{"d_expert": 32, "moe_layers": [0, 2, 4, 6, 8, 10], "normalize_top_k": false, "routed_scale": 1.0, "balance_loss": 0.00232, "init_std_router": 0.00677, "n_head": 6, "rope_fraction": 1.0, "decay_shape": "linear", "z_loss": 0.0001, "train_tokens": 599000000}
Below are experts of layer 4 (counted from 0) of a mixture-of-experts language model. Rows are named router (the router's row for the expert), gate (a neuron's input weights, with its number), up (a neuron's input weights, with its number) and show model dimensions 0-127. Each number is 128 + 24 x the weight over its row's rms, rounded and kept within 0 to 255. Numbers have three digits each.
Before each expert's rows: a language model's description of what the expert responds to; "gets" lists some tokens that make up at least twice as much of what it gets as of all text. This comes from a sample of Wikipedia text that the model never trained on. Tokens count by the router's weight.

# expert 25
It responds to: Verbs right after a subject, such as was, been, announced, appointed, used, and cell separators in tables with dash entries.
gets: " |", " was", " been", " —;", " Er", " appointed"
router:100133095156113114164141114163133172125102137133142157124113176086121155117123158122157139144133109083125094097107161164148120150089161109166119137155162157111111131097084135096183143106092151154128159135113150110174133130128100105156147122094107134167115129123142142173125097157110144129155110133147147101116148101143125142104095155143105160162115083116151158139122131145099107126128
gate0:124162173133100154141080145164105112173138110113091106134110177119129109087111137126090097148144066135120124116127129074092122097173114132153141143098139162119124127121113110137121128114133093116145144150121139132127135152116163131103119092170135090163122137125150125133101128111086131154101147135124146140113152130110080161100100112094100124106120168129118126155066168120129130127171
up0:139132096147106139137128120115141104136153118157106124160080131098145158127119138125114112120205141131125126085104129121112094120144166110091139120132128107141076111164157175097145127154126112161149106137107104144184134166094144139142147165123119139083161187129110138121146124095138085113119101133123111131118158101118098133139163126152115095162133157166139108133136175166124154112107
gate1:122131097104140116122139117129127126165156108145153127119160121123176143154099113141093119101141126176159155145077140178117135148136127148109140105121127138123126136132141097080128140147152115089120137117097119139107084169120143116124164109129136127137139132117057092114134117122099116107145084064178095174138151144133119155122139150129087107151149161152115108123124126140139090189159
up1:136122135144158098128153137123126119119095117138126059153167130130107113155097108135190110098102121091153114136150123131119101137137127153109134156103058128133115127127164156131126122114160144204098132116122110138171140126160116151126115132108137129094125155103115092155132120121100132112095137167135145156166114092091133117111156101143100108151115118161120120186099113122134096087102
gate2:107114140076152136143135160149125078109153100173139135156128134112135135134159123140113121124150160090094129131151113146111174144120141083188106080092151123131120112120110127097137121153175142141164112133075150155111100132121151147130120132125109101136136142147139133087104092103088196155137103126162086111117107150104118135116148108122123174104114144147093107130128122124139161153098
up2:154140120152157137159125112096100155150100093132092125102133138135165147126131123142149105153100143120147108138150127137094119116119105121144122105145148148151162116138131112159100128193112140180135088170127140175153176161108094130157147156116132123099109074164156120099105156102156099125132113130092115144145104107096126091099117145094118132121120115156100133117111075070137105132142

# expert 61
It responds to: Tokens just after a period, line break or dash: sentence starters like The and These, score digits, and code pieces.
gets: "0", "5", " The", "M", "3", "2"
router:100133095155113114164141114163133172125102137133142157124112176086121155117123158122157139144133109083125094097107161165149120150089161109166119137155162157112111131097084135096183143106092151154128160135113150110174133130128100105156147122094107134167115129123142142173125097157110144129154110133147147100116148101143125142104095154143105160162115083116151158139122131145099107126128
gate0:096168123120150120101125164115144132105140106177138079119166141103147096131107141107093118151119093141170100145115120110130164104118118130151161108110109112133118179079129121083127158161129108109119135177114089147121137145128116141089129111131111119139103165114141121149092142133105153099127173087149154121140169103140113168126154107154144105114121122062113093139144161146162125129108
up0:139104177146119158182149128163129127170079118166139142136158173152161104113159134109145130140102159131152165110123152150116118112180169105118155070148116139145143101119114158145137106163131117140113087080132120121120142122118120118135125137120131104130114104120085107132139152106137121132100154151156138115155172116095150101152102081136139072098100121108141100141177125119134119125152
gate1:115140167157087138109116083121139093107126145098119092141117132123144139090126125174114124185154161108087093135144083098141131147115150156143142157185107142105115135126166088130100136122155137123140146089137128116111090095157133109132135123130109120122132152107140121091142136104152106096110134132117120127103116158121098153138168112118092116133151137136078172101063113146099123082146
up1:100117139137166110120094151111117093161101148148152126113137168132093114109138149112144107138106140143089094129099113121142121112131108152092097088145106101091118126103146110159074125102160127097145134140149116126086112112140131128170122178131119153159097112138136095211156130167124139143139142163175124155118121134129095135168120112115087101113133086128107132118114135136106147160170
gate2:146099108110123116116131155159134119152107117142114120107069111129117132114139139154081105180161121185141127116168154113154129124137118139120123155089135106162144148118166121172138104150173134125113132114140104132109146108129148124150116118109095105167148159099123114103133154123145166102079159113161147141112150117135151084130137130113080133145208163103106141156141119113152139133086
up2:149155099123122160123179096092138110110108123134099131126132090127128150145145081134132142080145100119137167087103124177144097116107154158164126148130106165176180113131117135125139144116128121121178118140133122128140103140135132151128093092114154095083140165092123174106078145097120146105124094157117108156134139095108127149124110129154096088145156124134084143130138129133126135080131

# expert 51
It responds to: The suffix idae in family names in taxonomy lists, parentheses in dated lists, and words like died, rest, lower, Festival.
gets: " F", "8", " rest", " died", "3", " over"
router:100133095156113114164141114163133172125102137133142157124113176086121155117123158122157139144133109083125094097107161165148120150089161109166119137155162157112111131097084135096183143106092151154128159135113150110174133130128100105156147122094107134167115129123142142173125097157110144129154110133147147101116148101143125142104095155143105160162115082116151158139122131145099107126128
gate0:137147126168147132130126119086115083137142143115161097174136099124095131156141128149101162148110098112158098166130108154094176144116151148133141116149126115138104171119092104173124124116128175116119119080132106122139136129124157095104142145147145151091153113118087140114127115106125145115074179118175082122129132138089125133143136128143119147116128120143101100165106075121178097152116
up0:147112127121155073098173133146144128128133072105135154140149111089103104134134132101165114146123142157181090145122166136128130121110122141091126124157168076159120085136110122130136106106116136119166109115108128132140141103165101132112100108142099141127131144119128111125161130153060097116169143179144094160157111118121150113115124130106139133108137168126089158169101167118137131085127
gate1:090109125102139103159116068131099121120170097124121094141170138119124114060126114061109140118118155139142131120133127122120093126167109123130178116118162155145161120123190120159126110100138078112095165113127163122128120101093145131119118161152139110132131130124106108141134123132127150115117133116107104119121112106168136123093134103115121151100170156118133111106052125109135142145168
up1:147134126151149120103111122128117147109167132091109156151105109161152104164103091115172159108157131124113143134131107182180165140097115130103124154144146107144151152128138145096115102096121065161145117162104099094110161160166107128115145116131147125141127164133141110160088141108120133130149145162129164072147133104095141152150130177152120119123128127106137092096105148103130101133093
gate2:149112121116145112080121124140105099142127119169137084145184154097129110089163111106161137162104101163163133160151125111087103105156194152112144146126119139146148131176149134146126122148126116103152131116138164116149113092154150106144119096166085109122145114160139119148149097117108145141120103122104126173100147088098149087124146142178151093130110120121106118151156128103122123120145
up2:142136104127045152132118176119165124158129102110103146110168093125100141139116139107158145147179156154148127157117113104155136126160159116090143122110126119109138107135108129103119153137059132118115137138139141134142109155163114165166136169084089116097139132151134128111135143121146137118120124118156157129133113095128145134135127203146153088134106141132140150157154148128148134178095

# expert 37
It responds to: Party names and first names in election result tables, such as Liberal, Conservative, Green, Independent, Joseph, plus empty table cells.
gets: " |", " Le", " |\n", " De", " Sh", " Green"
router:100133095155113114164141114163133172125102137133142157124113176086121155117123158122157139144133109083125094097107161165148120150089161109166119137155162157112111131097084135096183143106092151154128160135113151110174133130128100105156147122094107134167115129123142142173125097157110144129154110133147147100116148101143125142104095154143105160162115083116151158139122131145099107126128
gate0:134169102124124171144106081062120124121119137186100129123151056125113173117150129114115094132154158121103087169135138129135115136133117155137177091128119102137127078089142135143116165185063131114136106149108122098162170127110141107119111088162146128117127181149141140089138107096123124133116129122126132094116110120134108132127134114144127097137138135114129125120117137141099135116140
up0:144117149181109145146109102177113091148094118128109147096122106144124107129106146112123110113131148135188161123154151140101125139107145133124122127143123114136164118092137162122187140082131156170118124099123136057109117086147112145118109081107135109122143114120103094099128153131099128121163135138153144103088127088117143104147135130072110110102154141142183115098127130134125147089149
gate1:133100181125122145152127151148163090143176130088109156129082134160143153086107127101169132163144126081136161120156131109127119107137145145138157109103091131118127139132094139091128105138094121129109202172130119175117124141126142148110122166114128159103118124132120158098121139138114114127175104119187087143115128164142152152126149160087116124120134130134086135112120100139129120096148
up1:119164151073086145166124108140141161116094114112151145108126111145127129093089136155124141157171151129062106167125115114127123121121125147177144088162138118128112129134135103096099143132166094122148175119120099169116107127112142141122107139110137134120135130144103132138142122119108157171152148165151100151101091114124134084097125138153150087101135153127174114108122165115111189138140
gate2:161124116150167151117104121120157131108129175149160115096163130111133157138144134117113111140156125086125110149155167109135078126127122158068149144132097160131133154121113111167126080116149118185177119107136157158107127130141158138124156124153107105106153135117127115092105163084121086095142153087087153103147107127075099155126134137136148125109157118111144127130162145121094103140114
up2:127144088149109112150094120128130112186136112142133134098155115141171140127083106116138101121114094143092082098152126119126138119109166101121151119134108161138150119141111141168124090176103132127074140133114142102142096101145131109132151095118114153086137127119092102105107142121142110144144088150173122120174141164116122128129166100124109151149107154098126107137052149135144147168152

# expert 29
It responds to: Word-internal pieces, mostly and after ab or B (abandoned, Band), also em in contemporary, oup in couple, ion in Albion.
gets: "and", "em", "ade", "ch", "o", "ass"
router:157140119145126162129126158143125111100157153160111094134136099140176108101163112094120162102104113163171131109092131139149154121097069116138123096174106155108129161142138122114152100135101099125085111108103095117119145089134092142158148134121072101120119155120148133143156101117150091124114119161106068150119115146111132068139130138140139128118091136142123115118121128139129168136079
gate0:138094168107154108134157096088121102131125118088146103092105143088169118140138132146110083103081132090101159153096091137097156120138138125124119089105115130153132117112168149129106109151164101101137196116103100132123147112154121159136120131155138149117119113141126143117104128124126099098154114160201106106143167137099109098099111092147162134123130125149140142120156105137096134100121
up0:141138137147123129131179127137128153103111171107133173129099097069141114098126095156140100106120156110104146099090117112115165111127109095146101133079159110119091122113098130163119104128118136145108127095104106115147136138139112165113142170126142119159148148092137149102075142098104130146148101122138161147186175100179104128138163153109102123110125127097122130124121101104090137161139
gate1:111148090127134126141131087105147188141184121091088125173175126105131132160125096110118168115089142149163178127157098092128156109137100099061143114118142143117130131140118131136123104106109136081138107125126151077121130157152114101157128116118131097132160124109119112133099133115124159129108121121122124123178157149126112123129108081134092156090131138170115158123080134125139120131138
up1:095096150127127165099121142119165109119148156105152167113137143149121115166084154117134137099182105134163166124111182112160130149157114070153119103124096154137119131109113109130109109142133115104099097072097123120171129193138153129146132103144151102101115120118136097142127144169137140118111139136102170142107148071153142131125143139155116127101124124114160092106119087138133131140152
gate2:142075173088096164143103149144143124116134095123093124103137103159139106107163119125134131139155113143127108140133138150150135151107091141115138102155107115154139142133153126150105101209109175091138126120088139124154097133146146151122148135147146090113094161140134114134109106115142156091160127112106135094130092121149109126161120110077149158069112115148109139149176120153133139107092
up2:105130166114104129114108126131122148149147121143130128115146113107169112167136109120116155132082144087088123080086100154151158088146125127126128154127106095089116126136203091164101150102122120068150113068110133111134082130162101124113176106152134124117134150110098131111117089158150115115098116131151097134145128103116129111154144098136108111135163098118140153076124121117126127129118

# expert 8
It responds to: Forms of be (was, is, been, became) after It, has or which, plus commas separating names in lists, and Mac-/Mc- name starts.
gets: " was", " is", ",", " been", " be", " Mac"
router:100133095156113114164141114163133172125102137133142157124113176086121155117123158122157139144133109083125094097107162165149120150089161109166119137155162157112111132097084135096183143106092151154128160135113150110174133130128100105156147122094107134167115129123142142173125097157110144129155110133147147100116148101143125142104095155143105160162115083116151158139122131145099107126128
gate0:150125145124131126112146147103103118104107104149138151145112135147145126115139114119140134125125140099133096162126085129136150106112137139136091104127136128110098085168106137098086126123130111157105158100136046090116110115127119096102077124115114119174160135086154112088129128086150143131103127093102103067147141122128168123096166124085135111114145138081106148138143138125139141064108
up0:169108115125099123083150133066125128142107085121094133148119146136122124145140097134096176136155144121136153153109155162151132138161143137105145117144076088120107149158134141102166120148127094136085103150136167121171136151139122111112155127099119142120136155139134089100103117121134090140133119112102150139158121107127132105120105091075084133130166161088124128167095139146144095175144
gate1:134148169137128145141135113146123129115123131130142130115111112131146109136107117149177097123114112114181121154084163084140157118097141141109112129103121148156114159131139129186101091134089136153144158127117127132119128159157150103130106172152125055128159146137100108158098165136101131096152102095131095110125137111161106101147169151117146087103102139102072095140149114116109111113168
up1:102125190093117102125152117175150127116092109153139125151131180173124174132121130122100090142101090153146153124133137092132173120123158111131143147118142117134154158108097147121116155147151129117155080086172112093093118098146099067134107099089146146127133096156132149135118135114149100084117118154162103164152143114105101131111122133127126151147103158117119130135161122150118153115132
gate2:148159129125129109149139108103126117063125152114162156128147132134171126148129106125100154157133144157084131166145112117114077112155152160106132139130159152090148159133148149150144121132153126146130144130096148146147121118127060147104090116171142125129123151125161133144135126105101143121161124072067137197126110111186123111122107120141131140083126177156135131130144113135115109147127
up2:102119105136178075167072115145089108135105114132124109125125123120127152137162091145158167139106125082145133165125107107120107098128140183127123180085150130149070124142151103111154084121121129126154145164118146111119109089072120099144148105146143157144126099107118107124158134152100115112137097118085123124132115145147126101130106133131124098147139112179126123138099117111113114174137